config.yaml
num_hidden_layers: 17
hidden_size: 96
n_experts: 64
experts_per_token: 2
d_expert: 64
d_shared_expert: 0
hidden_act: "swiglu"
moe_layers: [5, 6, 7, 8, 9, 10, 11, 12, 13, 14, 15, 16]
n_empty_slots: 8
router_score: "softmax"
normalize_top_k: false
routed_scale: 1.0
balance_loss: 0.00201
balance_bias: false
router_noise: 0.1
router_logit_norm: 1.0
router_bias: true
init_std_router: 0.0265
lr_router: 0.00198
vocab_size: 8192
norm: "layernorm"
norm_eps: 1e-05
tie_word_embeddings: "early"
optimizer: "soap_variant"
learning_rate: 0.00677
beta1: 0.95
beta2: 0.95
batch_tokens: 131072
max_seq_len: 384
train_tokens: 407500000
max_steps: 3109
dataset: "wikipedia_en"
Below are experts of layer 10 (counted from 0) of a mixture-of-experts language model. Rows are named router (the router's row for the expert), gate (a neuron's input weights, with its number), up (a neuron's input weights, with its number) and show model dimensions 0-95. Each number is 500 + 25 x the weight over its row's rms, rounded and kept within 0 to 999. Numbers have three digits each.
Before each expert's rows: "gets" lists some tokens that make up at least twice as much of what it gets as of all text. This comes from a sample of Wikipedia text that the model never trained on. Tokens count by the router's weight.

# expert 6
gets: " ", " per", " an", " con", "An", " An"
router:528511517466514538520510537480493496484447501526518489491544535533541504504515511468544507470459516482525528491493500478480512492502491471507497517481498522470496547518514505506458480447462546458485507496450531507468490468519470538494514486519529501500439481484500504488510522508553505509
gate0:529487462495474485505488520487527496529526540565465489486531539515535505459509514457500507497474456548491504511494518457471521526514482507515487509459506475482458507501518494496488490495501485496494538521527469557490473483532522449493500520517459497485484531452475491515490455513531500516
up0:482501506498484518511495476510456491462556504472522470536479492489494500481463494501531513499458559456542492487495518541508540477495509502466531498506527478475513517500479493529494536503460532467507515455491489517518529514468490544467490544527497452541518474534486510531517519507512528492
gate1:485516495492510493511535464500455554533499515536520509546477514498491468517463519474478486542478462517503473500501510518526541520513518511524494520489510455493458479466517496513503530493481505526477508481524555562520505501501496527482533492562514506480492460480490480477525451468486490475
up1:473486513509494471483484481518520521504493482499536521509499503483504543466532495551511488445512543441494464511485486516509501507492468588547514511489501501489512467497472516499521536502455477523508509508491484504524475471477541530543543508500501492486509484465462506483502477495524548475
gate2:532482497510482475458465466515505479508502493518489444494460539531497486524528503458512480518495466478468530512522501478505500561526498494497554495493516522500524463442481498502465493513497492523477507463502534504528507519510532464486539529501519463530493493495442506458548507509523504500
up2:509517479522480517438444472530485482505489505513513478490448472504529501531530518475522474496467493466481559468505512495518503487516496512472537497514515543516534468506540527477496488536490464546486472457463500459501525495492542495512496516511513477518515483493484544495504484518547527480
gate3:505481532516504493466503502484488510483446490459440489498493543520486521528453490496501467503471491493538463512542493509504517468543522514527500472515517475510486493508527505524502538444498570493494566500510505515498506493495547476474488523502524516466522509485541493481532477507506474470
up3:486475513540522533508494486455460529526496535476499500514502499470494454520489476504532461463447524486481489530537508492493548515516451514508464508540514503467516491497492509504482512474468500512488513514475540482535537524535482510449477534457527503455508500469495524483478524530487509514
gate4:456476512462494528509506479506494481500477526519489506493488500474486513536501524524500508479527487490521487458510457471536506513504493498458493501521466483484482524519487499495489534452523499482509493450514562538438493554505442521514489469535497511532524481483495515548490470520445509505
up4:527485527520481478493488537480448485517503477490541551499562527514507504491532477533509524511511563505508458533495535493478519484512518486537503523485518474475501489480480518492519466506478490497515549525500470443534494465497531484494486477497469450502495465504512497464471530504537500491

# expert 12
gets: "s", "e", "er", "ine", "in", "y"
router:542476526521500511471459502520532484501473550481508507507476506491513531472452465508521544507515511525516535501476509489501464524514517478496493499513501462519471489535510505507532492495480460487487450451449484459478498478510490501535486522507507529514501535539536468494563511527489542518
gate0:496444558484522494498485501492519484492494527518498500487510520473495515502510469500470498516485536504547510490508525559520537492486448463478509471513478533538501477471500467530520538491501460493526477477475472506469555481500474552531493493492466461487485513498495484515492480471449535491
up0:485476531490473486482465516490518502534484541510506526494526484485526485564491529495569484511538478500535463498493481536503492525521484451494457484501487525515477490487509421515528528498522499486515494501441479494493510510510492502506516486501526452519453500485554477497516468518515500498
gate1:492478500486514519516520502496535446511473482499507529494510477520489515527510485483516488476551521510499507553469520508481448527513525453517566504530522541479511511523504485518452507489496512476515490480492546437541513474494515490462498494488506489473515496525528463513505552512451508516
up1:502531503522492469488489491494470536511498531495540478502485516473469528500476495494461484488465498501511486441499474511499540511503456501501470486497500506517478474491479542507511542499537525492541485501504512577448532546520480513482517546517494478478445463475489491503499450500495470505
gate2:497454466482522533474467513504532466486507503496505487527485449493540492532473507451502540480513482515503477555500507513473505509491467516491499512531479482506536509487514501490487519537527499506437526511506483487549519461515499523511451481462478529471536488514511460487507490536534542523
up2:504484492506485499495516499463515503525506482478515533544483531478465552492478512462464517515463456509485427513517514503513507454525506516498526434523516497490548502515498511509524515492470510532553544523515452495499481486471488495513517489465537486508448498519490472487521514533498492493
gate3:499460482527499527497500470546527474502503506478482511450560509474555483530509508498459504505485509477532534528489464494514502515519493515454504479527496530498534470506518549522507523517493505492502485460563522496518538508512538489470476507488453515543500479479485537524546485515502492492
up3:477480499525515474535511479497489469477542491564542484485488470537482520490467489504517559538516492515508527529543472533484505526476511519527496530463508486499522502528488507510500470462508478490543479509540535485496467514473480542514492515502467523496471521550485505476493528527463535512
gate4:505478506514463494476481484538528495503511478491498498512436489505523515478480498508492579531534477537496470511505465523490479538510509506536468518487518507455517485556464492450546525529515500499533477486528524567466518504492520477516505482524488493455500512507493525499498506496496519525
up4:528541520515523483551510511506514474500509506460525515539538507487462527509543493538514490522484508515489494485516523527512506494471478503486514492497532487516495465498491470484509464484443520550504511535552492501551498458459536479469477509480482458446511465510482486465508463512499484487

# expert 1
gets: " as", " is", " was", " be", " are", " also"
router:544494470489466484505503489485504511555455498516498556492494473530543511468516526511524503527519465480468513513518513501492469507469447510530470498488487504500460465466486538478531546503452491528494514532517511533484474522469522519488533486446474510507472466474511513513504507517474473512
gate0:501472491471486513570513475504455461513517483492511452524501500489483515518490536503512472494475532515522525497498473477559529513531478517446478566494526495511532548474499502503498462473499462481477501518533523476500475518501523534498531503501469512507463518468493474525500470491471491478
up0:501539502492473512488516527473506545502458488530508480538500557526504456509523478488474513502498503499547523523527514538523517505476478460533463442486518526543472577499482478485501488512488526506507465516492478487459479511478514515516487476489475520494515500541507542485496486465529514506
gate1:493478529491539461501467484505513543508530474474509474445533488524512472474537456454542500533530470488472501530491535496506453496500537455540478519512463455480492476510503507477532480484513459527514516520483510514454496480502511487489475511497522498496504544520485471527510480484533487496
up1:525502527500539510489459499519507500515472517526505460484521490502497455487516545475518489521503499528504489460488508474484541522490521506473448552566471456490508522533500501479480533460480532519456524488505522525467504512515525439487500538480518526488514518530482481494493525474533498478
gate2:523491498483453508506474500518491480491521496527489503494528491483516482531528505533485504493491521503499526495516524516482506526510487499464508490567535494514489525491501513506509487522537573524486486508442525498476529470483550531447552545520479484457488455522484523485463478490483479463
up2:492465484478482522488473479491533474521514520524501455510496497477520471508521540520469518501497489497485507532463486477519504522552486520483494511553513471511486535491516524497522486480519510537498504526451509495474551499447549524467501511535435500469488485558478524484508493530518505472
gate3:507485513484523520535539525520477497472526480489529482499483521527459490531490488474444487486479492520502462525516499508469492499473524533490533501516514551442483437527478549506482502515519491475508561505514521533499492532485521482521468483524533487519499507478527516490477516485497462448
up3:533518505463486492475482536526492485522475477483477477478563487515495519517491541510513468510499486506504486481517492499484494540471508519502474497511547467440504461476518529534483498489468531471510500508495499546520517488455549465489478473524531498537487539529496481537475514510456470466
gate4:498515433477453502501512441484523490513510555479549483486499497490519522479490529523493514488523488468488505483497529495512495490496494511524517470521486534460467491490488503481495510499500561515535497560491478469486510484493510503485532516536485493504499438471520526465452531454507519525
up4:466481563543513527499474557533471507493484470527457545511470529532508473493523487484510507521503531543509510522494454497500494484497513467467478529484501445561517533480526485515496487491501453497494483452489516512502494520528488530495472490494510530465497524509491493533538473510499493509

# expert 30
gets: " ", " c", " C", " p", " S", " P"
router:477509495475507540480527474455505512470457493520520501499510518529497475493546489491456518466507521496496521486523499462519493482519499472477540496468487526519505528556518466496553488513475480517505480497507546489503487455512449542446499483507536519471440523513508516495531496533492485486
gate0:518510531466502501480496492522479539455477513476498536478509493514505496498450514570495496505508504481499481550488503497518483513522479480518500458486487491476459509577507477460534443468499526503539496529479498499509519501532506474499460502535539495465529507503485473475489510467472494540
up0:506523482537552530525535467474505537534485509533479481510507501490507454513473473523504501481531539502495508447517499497466526472509555497480432505526500499538493502480499479463536486462500519519493465482462527491500510473518542495539471527531511502511500475533482488497474521508521464493
gate1:486479496548460473452478539511544548489498502513535548518500447480481471487526508517484534522521500477530520486505503490533499463534495531555513471477464509458510505538460502497481474525512475513511540459477507460468533508491510508486518495489503519501491519470508482472526473515515490506
up1:488506511512530529558541460505462472512495500488471447461485510496539535530492486450571461501504494492465491470491502494473496518467500518474490532494547500510506503463531496483517503480504507527498454544510502508485483506507464479516508521494492465527494505500526520528465526507444478509
gate2:489523452465462498503462501504504509463524531491492465495462489473533480473518462477479462446514529480500511493525543520560516526503517507488478493452472516540479492549510528503504486491499484480490515533521530488531462508523482506541499486456520484468474495478490486509460523529521508510
up2:540529493526542524489528472511512498518477498522535498509508509506456525512508578489476520509506462480490486502507464514474459474505516532511477510538532482476501462453491504456473474500522512535509484527488524498496538473502568489476514481472538511520481530489532508471523500512510459482
gate3:506528527508514531488498493461499505516434498530529502491518483521453520547528467475490526510540532524523449459468460511471488522490505486519439502507551514502475504519479513490504461488487493458507503510519500534473533499528514477543459472526469488498526512524518523497494467496498497516
up3:548522519484489445491485488441478490537489496504468512524551489538516523507516499477479515536521515562478465484503488521501454482548473494488494511480523526485461474501490510470526481505513519501468516498556493554489487464471520473513500516521525519476485483503509541483488492526523511474
gate4:562472498495498524472516537491489504470472494525449494486528469481489497498506466552486495520518512474482435505496521495498521491535513487518470518520516514477546498490498508469529523515520468521522478481513492494502471503526520470496516457460555546529504517515542530509502466555516484517
up4:460487492480547540494508511505509548489477532500496494490485462475557488481503495497464480545531525475474538513503502469507519461504479478482474513518457502505514491523472486508560520439512538481453500507503479482479505504524556460497515497507487494458543535492490507472495501523517498482

# expert 43
gets: "\n", "4", "3", "6", "5", "9"
router:461464493503503482545517524553519499500525534465489522538511472544490486507506525510512481528511507477530524500548478519483480489493469469468559522520499519462516460502531487481494458470520512493549505516517477512528477479479460512480466481489481508454485535508508513502479484472508446523
gate0:494474543475485489509508461500539509475539510464467476465495545516504484500470527481484530480509447501500518521517495535495519495490428514457533498514472496463508475495497477501505464443480509495534484466530501527473511486529517484480533493515483547484498523457506475508534501489475532472
up0:485485526493500470507506505475517499462515491486473502483501508532485492502484531464458511491485451521481518498485484559518514484448436499499493560495494538501510489471514480507523456443479511520490544489541491534500503498510513490520529470497500480449493552461483494487476527465465510508
gate1:476486506506508521514484519501488517541484477489479468527500533524480510515494523548482444517545462524507484541524489487489485541483511475482496510546500488520541525509491480531492513482482507524569548471449465519488514525520480495473542508537507518495550485491504481456523491506493467491
up1:466471524476488487520515533527475489515519472496480481505498544521450553485517525545473436488525480507488464511553456508501489536469519477457520516514536491529517493495483495534488514531488514494532532519494528487517501497470512498525538503520524517522478505471475456457523492487489469505
gate2:486432430548484505509457492483501487509471502447517482440519483497488510510513500534506483479541531506475494530493504505505483507514485535497502502494524473458510510512515480499513539493469474518521496559521490494530484519479470531500514472505527500500527473441508523522463515529474484522
up2:504492522482503544526512456478532477505522513564471458555484506486574518513499495490496492509496486542540522473479495520499488483495486483501473488509515489515460509460477532472468509502501501506470549468533508502498507512507478482499491539504494454514474534507522451474496515488486470554
gate3:492497521487488526474519495499468541496493469521511509467485483499487522534505463469472544505499482492479525505551512508461499497530538506516517533556495481512479496522492554486548525470522491474512531511516459540525540551469510469512471512506549498479510513509478527492449494509463514480
up3:524486532496471477448486527538489461472478446466486517474511525488512488505480497490496501505500497458536509548531528492449526494505491529486473525547519521509499528504486479528466511539465503494514511537468487487499535526551500522498540474469455468486506471465468504492513496511478470488
gate4:460481562482471433503495529483476526475465519468516502500445451483508470487487489511460482483491518502481535465570521464505477507535521525504506497516514536500485494479477494447460465501534492486480513527509485486481517509477492495486526514526510497521457527482490502523519519516512508512
up4:495510535490454434492496563508505511472533542497535530490434489488498523479503507538473495458473490476550485507505509469494492495499547529524490529497478501502512451526478483485479479482492483455498475519486522497505490516464455513486491540469471480492492469533494516489471510520503524509

# expert 25
gets: "S", "s", "P", "Ch", "R", "C"
router:511560468531476507512485504500472531461515513520526498495523522467509470431537503502460469504516493502500534484531508497480498493522453510527468489492515492504486538441536509506475506480467505477480483467528497540499502486510521514473522515479500509489508483534543539483463531460483525452
gate0:497511499485535504532505472544514508498506500522470475463504514473486507525499516552503511450511496543523451526509526552511526493531507512474512518461495545493503460504459487501495510503480517472484503518527495491528439512524497474487470475523476511472485466535528514491433511472482457526
up0:500504493515495502531524512532513480470538479493479504461455488508493519534533536524501444513508476519511495514511546544496492485513470520514471478454473504493508497514530491490508495520462525502486475534463497469531481514536526520515482425510471519469482526494498561480543481469505488523
gate1:480532530491523470479507533497503524496490541554485502467498504461503472513490463528480528546506470474499483542530494531459484483458502487509464524496527459465483514479514498483468489487487497479483490464522484495467475433528486495439477509481516521532518488514491523518534473469501506476
up1:509506547521530541500506493493530512544514515502524469491442519452450455553491523532482497448531481487528495490493515504505504502542499494449548511528532507501510503533483477505478510515502493483507515500510505507505472500497518517483506550478537471506477493501472531499459489476519472559
gate2:495486506507472517515500525515562505486522484503499519470542519505501462482511494523543502516473470473596489518542489495486512466500528463483503486465521512494487512513510491480516485478502474471481472486502527474580472548489508462506471506523471478488500507512512508517453489505479497531
up2:512508487535478455534525493493488503463470538487509469504520558463511445490503506529456516453518476486481467546482507483486512518527494522518501461494487527486562488484506514494488512483473451519528518493518526472539494470464477459506505523517480493544511476519526488516516490492509476536
gate3:477502432545490484483510466497518500492445533503523495529481492492481534483505521503476471489502483482452497475454518530455505492509483496506487538523474499489492485467543536495492522461529545525507509518535479507526513485467522484502461510441481461496535534514506507525522536523490482489
up3:472506509468487473490504489523510521461542444492470535518510489485487507509532512481510487460490521483479498490500540497471521541510531532481550490498493496449498508536492535488539517543537494484506494495523507487539445483515511504512490505547490539487506517435494508490494435525521496477
gate4:522523446469525486517481536520490529511480521545507480495523453505539484510517495480498512506505469454502467519493509489483534528522488504543492497519527520503493479463481506480530480471547444482482513522465482485509471528498475506531456537515535505492473490525539556484468515478533513511
up4:533513559536557515521465490516500509487472514496510531502507505516476483501514520488476484442517509543516497538520484543522527520515473533501504551490510508491500499479468495470482491541507477505522491522486486501552485485483557505494463466487532466531519497474489493465531500455470510466

# expert 41
gets: ",", "s", " Ma", "a", " S", "ma"
router:466512529506473509496498462502515499469522486464536513435521521483515516486544512499509463457554491460497558529519515528510467541469462522502491492489496529477477495524472532510502467523494509518490482518490486482522493548497489536487457477497528495516513538482540480507516516470473468489
gate0:476484534530459478517508519462483491482476511508500528513510515510490483486523503465482479468533485497546444513504504496498503505421464495496527506494482514509520526526514492516477490538517500480484514498490478432514460486506442484450487523507501446512510471475550517468518494498482525475
up0:481519538503463492476484554485575483473460495507493552514536501482518488499457471491498501471518514466534467486498467535495505512492496504511535546495479545497523507546479462512498482466495500501491496512466502509524476437502498455459517501467490454496517500499502502498521467482483498511
gate1:531560490520490427497478511538496496476498510526484555474510490454488488450490498485525516444514519517512513470498521539505468548487455524490487499475530467473475470483507496489514501507480513478519508470486478506489494538440499526529494481493501543503465498511514526527510487492522480475
up1:519514544521512491519508550502501480465474481538467493492483516505488481495519505505501499453519491486476469460495468529498481508444559465482494540524481475473513506480532473530455472555481488463518502522530505478514472470473482545506509465547450490511511501508485517528499523493492496491
gate2:500515501493491483533522485497541507501503487542517536475458533442497480485491482510476519519481476463517500474475540495506540472506461473498515483482529514518519519495515513474494517455517514468487542487463533506476487476502497529514483511506480485490513480475520476476504445467511473405
up2:453505527509501512505529511474474542489501495454486459483492493529500488538524526525499489530479506527481516512494514470525464539515471524505472523517465518524464518487468480514495511505519503520516503503529448474479478548467494445538473499505517539504479473531420477510482523493498494521
gate3:477502529475478498468469507544507516519464484522470518492503478537516505495531518500513491501466483471540563526511495469482524506487484506517477518513454489543451470484497496503538446519522503497483471473514516533508506499456518506496509517511497505485451559570508521502495510448496498488
up3:556474536479518526513506524531521489511480500488496475514492464451503513472474484516478524522453489488472512509499495476536499513513517482519544528505559463523510544499440528511527521477533461481480533557500499492480515531566510504519522502468506527517513485471492497500493471506501485496
gate4:525512497464499532463474502485492515506425513536462505480501499482506452528475488530494530486492477479469470530477509502474468554531469534504490467515506531523479521550490510518508534511490491534507552498507508458537484504526480480487496479503488459540478499495498473514521465455508489483
up4:494531505494534513483551490533514488455505474531496483522542491478506487506469514452504471493472547512476519510453472540493508494464474492536495526517506492482498507507539536503497483534460453515542514503478561522512492471525462511517491490478476489504507514525499550514513548517463514500

# expert 20
gets: "M", "B", " N", "T", "N", "K"
router:483540520534536513532518503534502459468515516503501492499479498475492485519453514503485519519494476527460500530514459495461507479517450496431514520476502487536519492465502491458527538469540458506493523508486476468520492485511517460477524493468472493520507523491481530505555468481512501534
gate0:511537476510496545480482493470509472478502518480478492507493501483529496503508503561509506480536488472469464481518488508497531434519523482515476527523509518522471496488486526505503535574462521446520553496488498475504549521499507495464548496465514505479492494530556509504507524498510502485
up0:517459543542483493499526512492507491481506499515484508478534487534452502480498520519482503538496531508497472474481525478544480524528535466510530511479520475509498462497466503533479493448516538533496456528500521504499494507501469540531466509534505506505513472466463475471454462532478472536
gate1:465514488475496507513478537499477497491500501521468491508475506470562494434533492531508532551547499498443506518500491541508504517520510507480444515500509493502512475488471499526478502486471544499440549504513452468488507504515522472488514472519508505522496505501479439503497467500510516473
up1:521496499523470486495517499495493496508504511473531508497486473507494487561465480484487502486466506486534480497529517472504506522492472544504534492482501477535454514537486491495511464492509423499572443524518519519487502528505481510488530517515520479446498493493473579497511521483522503508
gate2:501537469492453504476502484496507505494536476494488543521494484485490465549518485527505512503501534462514486512486505518470512477469515494457500493473448476463526526514554518516487553479507545502442487469496512542501533522514502497512518508477484443494521483531546504525518522509528519473
up2:504518455507543509521535492528500527509547463519479513551501461518502473502504448481487500465515519531475466487540509483436498450534482472481504497515503501505525502503522474516484510530492529460484520554516487494451523497505502536501519499497462533492489502482520489470520520532532537492
gate3:503488487480482477522497468519473487481483531506446527519493542539492486522497487523471446501508481490451484485495482491503511464511503532485511505473552501518485465458498481513483476503469513507480527523488510526480479453457467518541489567501464508551494473494526455531502489504509534512
up3:505493514475500462531516498506497473519497523542467517526485530462493516516478459502484427516513486505482511519477470548484480539475502481501484476458515496478476453471479472463514477493463472518491501504500526550477516473516492502478467529514479469528506536529535540507505549485526522505
gate4:534469503486502483510532515498506502499514553498544554535479516481487519550493494469476490505526496488499519460494527516511511526450543482475548536536483513508511462516497475517470520490486469472488478491501490500514547443486490517467484482467475499482530525497506463501475454523501532543
up4:513474484463531537525514496492492484492499520519511521557507511503478495541530484482487516521566550512509502482503503542529496522443522463477533494566488523522531474487489481514467495497483443473502472511496491484508543485495490483480486484495495480488529529491470490494468462507501552525

# expert 11
gets: "s", "ers", "es", "les", "rs", "ts"
router:518505504505487492518493516496492451510486502485496517506506463487491484535536469477521498489516482506504536463495523535547520467498459548493529519526514480530540506527496497531543466543512469458458521518446489540494545491456490502481468491499478492502495532474512499517524537453475462503
gate0:517535474502490478517465493489517460456549519493496480487489512513484500518510480493493508477483483472468498498500483501525474506506497440498472473465495499509471535504561504541511462547497544469511535469446486561465520506492553508492487517496511517539505482492494524497480543484475466499
up0:469515481498501521526512477507499535485513495541509492543491499502509489447520491467511508484526475525512515477475513515484476464484454521487541515498535471555494454467516519494508533500516515508466437491520507518552499521492489542530504522498451463459487494509461505470512498560494494486
gate1:513467537496498475502463523498491542439522510495487514458507490484470507513500485454478526494476525484513472552487484488475512513499510559545536493532455484497536496450471493518451512466478525498478480456518490494534504514503503508507510524530468539515504484492496519464472496521467518469
up1:511475523508495465539493519463485508424509464510489510467499496505496490510478514440470504496479526523495502513478482523524520504507521545539553502519467497508497483443500491523464546495494522502420519468500482510499507487487506493531537483525480507529488497506500501474476504531457509462
gate2:497490475500472503511495495501481453484482545505495510497487486502506515485524519480519451502496482501447462502495435497449500505476472483514511523496501541502474491516518541481502429531493496488464515512495499453508523521431523502521466524507515491500480501487485515486521578485470523520
up2:515526498500492474489470509497527500511447507516496516546483480497520486475519513496501509511512441527439463550504463454469496510556511510501511516487470501501506481522483494490472460476553494470449540497538487496523487464487507494474475525484519534516477541482482539473469515503510509493
gate3:519494505506475502511514519493526520458486524545457513498534485521543454500512516465471492455504463466491450484449480528516484450515481509508480497509491454478528455503460522532512463493501526463472520522498490491489538470481504528460497523531511482457511533480488481489477490492494477487
up3:490498525501471466507547510468535510485540528494479495464489504483521503477512538471460520478498469466485454480455495527493492473502514520491478500467515484529517461510512496506496474494479525463486524516485467486520558496474539535463515532485527490444516518553524464515494482492493477463
gate4:493517512460556474522449524477491503480453498514471521479559515486513468467533477492520504542479479530481484427473508486483504486494498511493509524487501519483506515506500494516504460487498528520452492520520537503483508536475542480480477470491467471511513491484500518520536539547499470476
up4:488513508552521494490441516512478522496561542487508517449504508464517495473508504478514536508494483547486526507516489531463487518522476466462469468444534495473510453501525494517502487480544473471483552504501524475490522508490484514466502479506470491498497474525480499532494456517501503475

# expert 14
gets: "s", "'", "w", " m", " p", "te"
router:527527488480485504520507509502497536489472476510511536517529509522498443523465513503459482483476464545519501534479517515538470522485490521517513505468536466543485536555454544521494519509460504495469476536487464512470497460517472473486456497481493509488477515499532484532482534478508489496
gate0:504498529490463518527499460446476510531478490511471484491476533510522488517506505507547512480485521521520483548488520504533494427483530505553535460472510481490426487485466514535498523517466491475491534506529517473471488505474516497521510551491506495541507516477511508520504470495504503492
up0:511535492514512513452527486544539494506466519551541491470533496500528545498498523482499481473518496535478526449491525467502514516518505521438520515499466551529498526461532498491506509478464487480537516461471497531547469523517458493473496488500488501465525492505511490488481509484491483482
gate1:474499539449548486519509484541474462492464499499485548494502505526479489501543463492494471511483462511475479552454529495517462505494516504525510481513484495498507487471519546475482448539499500515501484512527531467466486519537493486498561472509496509516503528519509474495509485484536465473
up1:534482491526487483474455469496498536485522501493513474472537494479471512497510506511511489473507475499511543458480501516548512510526570492473483469499450452497481524480467463489504477489497484456454502484498500521528527490474543537503486507500488543493514479522475548497500514493477555475
gate2:458466472511484525491498505495467530503502506511516573529514487478502480513473509498498518497498522468458526517513495535477517479491492483498479451494460535560498486510502501548489461472533501480436507482515537497494496506523511517463463498499495469450475483471491493464527495500520495556
up2:536515529466473466517494470511539461546503484476502463493509549481487550503473503474545478461531492509512481512470507517467498508491483494482496528484498477432458489532511472477486508551476510473504463531489488493474509512462481470499448503513518466520495492488479481544501514495473494506
gate3:470482497430561523538534479524493443524524544514534511487486484454510489515490497522477480528502496494495498523479484513535512485481515506488468502457523479488504520509486497502492530449490461485514549492516496496488506476533516472465478535465507505494475484471566518488506523499530490476
up3:538473513512464480491503509516496508499474477524500496485500488486483520505530519461534487465544510513531548519521488502485458526551498536480497539514541501516522464518484465492482489484456478478533514498513485472496487509480462514515493465473537499516492501488437504474516539540437533525
gate4:526467501483474514533525478502524475544467496507500503488533504484474513523477482510541502486545524506503508477505467530485503527509536510475492475551470486480441499427494521509515459510490493477515530488477473512513531506473555446517521490449505507524482471520503505548490502473486506507
up4:542430511498444499527510458483483500486517485493458498491537495506493500500512462490498486483511520528529521498505510522486523533511488529503528455523516519464431449474468553483523467469491503507480520490506492443461494480495528499495489492475467525533514521514516526506498475502470520494

# expert 35
gets: " of", ":", " |", " in", " for", " from"
router:458503511487546487514481496508495476470451515494535465498513481521467524478516549493448454486493483529496519501481451529509543470494511533538520502486527497509518465537524513444492449510528539517478492513509498522533479529484534502529496516530510538510530512481475499491464512496473486490
gate0:490526504488468513530480472519489531464455553454480491491493505517518490502545522563475501523508495478487519551509492538480483529508492511488504483485468511517523451518466419512524503481549518485487491509501463477483483497483506509516525496534499507507450492508478463491479463501472516507
up0:516498526513537557471521556488466470523543431536497508547515489470477514523473485461523524489502490470524482470499500482509524467518474491516513507460500500476497537487507574504474530499462489520512487499514539504507498508519523451466496508480482478504523491486486535510506528510505480507
gate1:542526530488467531505519479523514486435519487519508476502461473512460489535481457480508485461488502495497519513484493533494507521518539484459515518494524480497487531463505502512502495489476472488498529510515488518505530521506542561483451472497511476475540551496473494508513508484493575510
up1:526488515473483492485560490484519472479498445474491470514480495526488518507495479495507490513516534481487497519504489495487495544473560482479488530478540508482512472505504495525473489501482475496481540497530495556469467538476513509529493481518562509447528482456503508481463501486528554471
gate2:521532531506516440486551484487523461491486525497488529496504510514504505541476520512505470557495527488485504455546548472457557485496520477510498512521468477463467525510494526476520463481502458470486499522476455480493484492515489534501477485521461471490494479531492495505505466515531497494
up2:487482473497528536514514516488523519491484451510457522517477520494504469510471506510512491467524455499471480514479496514494441518445489513474489454497514494485530487516491485537512508515500527551493527527534475521500551491489516463510511481534516531517547549525518539487492493511482561523
gate3:537478484508496484489455535520472548502440494508477479514506502472457495427506493539499520472518466479505523525521479536481487502514515493481499517485455500480535537479515496443505473500501526491504517480447477522501460520471490496496518481521543535521458522495497505522493529467495494483
up3:484500463506521531503559525446472507488484464515537552519526483509514519518460472536491524498495462520503506457486536498504490479498521521489492504477513485484512443493497532527488507532499493519493492502474522500455520530552498505512460499503477462562511486519475441473525511489482492495
gate4:481527526522478512498488500498523514493497533518478499480467453490491526516496449483503542475462502476472512486520537529490493518494518525512469532543530481514530481484544491431494464508488486462496483453455490506519476460474491531533533485499521502490542521532536472476490508480462497489
up4:446523534536499521491495511513531472493497534477504485512498479476484490459522450500535541463489518511461520483469473529496501497505482506492518533566504479511471497472502498531522539479465507486485489546445523511477509463499552535507513497495501470484474499512501469518494503533455460493

# expert 44
gets: "0", "1", "9", "8", "2", "7"
router:475529521496515505542478473481519501508488522509467512469542499470550535507487542541514525521468481479501549517508527486493476505455531488520478517471516491497519473515514505500525457501481490440546493510522527487451475502516485499457488537542535502485509521540524536488487534501505525484
gate0:488578522521503477494513520465531487466492509526482496483469492488546458518485503518517489453460492473528476480502455499503463473521508505486501486466499506473531486471558463519536452454536519490485504498471510485522483506501513471534475452487494497463460525501512485496520481502500494480
up0:487524490497493529473507553536520541490489529491480510494479533485558473491547491517450519500525529478488476518452483514482494510500525507476483480485454458514549497437477485535463493502535457531515483462494515493541485484506537476507468487532513497475493517508507502532511487507486516513
gate1:487508511536469483514478523492518530555461498470498513513498473508458495506548545508541498516429517485518499504484518513499521524466485488535491498502517461481505459534524499475493517530487476511507523481482493503510484491538491530540511522511500496490565537508503472518472527521469519565
up1:526490563497486493478500506473513514522502514503485530560512528486511521478518515507565527446471515499477490512486524517514538482512432468501491461521506515496491468501458484496516462493530483495478494503506482474504486487536470460452547488488472517499506500543485489543504490522506516539
gate2:492521487519486520553518552487490507520500539534522493491482528489471527442515533524504497523501531500526514454436482483517508470486518517470529535473531508522496493490517504504542480500466476491523487482490461468491490530525465489484516498519560508485444494522487514492498497474529539531
up2:485484468545479466532511501494485495520518523517501518486507498484476505479529538545485531526491555487540513457466475501534490465500505540484516510520541520523463496503488491466513490504477469475548524473494493421496494508553515484500515491535547518518491488549501531501498501474513507489
gate3:496517485518503503496458514515454493476502540478483507520499479506506537453474501493479427510506485494493462473487473519501489494523517447476506450490471530481542490530508495484527542481507510502527513528506519461497497517501542505494464523518587520488534526488466517463494511501511486484
up3:491538453507507479468501508538459480529498534468491505486534478477500529513473503515512458517538458469496493542477492510529477495526529503519533478513472507480531496489500507543496527466547459465495513531518499452501509492469560480496509491498529484534468540520490502491498500523555478508
gate4:481547491488482516494493496502513509531499500488478509524491545516479467497525510503496438486502523480485526470549486499507575531492505491524462503507487551484526464496477475435522497493519502517491544505482506524430500528477513515477484518526489482492514475531546532509513483490478466476
up4:480563495500444519498489519494498511522487490474462485539511510556494472488511517527495455473497530475518499491519470489533554508509512534505468483490510545500501472488475486458529482508538498510501553503502529507461471502455516535478474489530472528514492462516539537508513494520477491485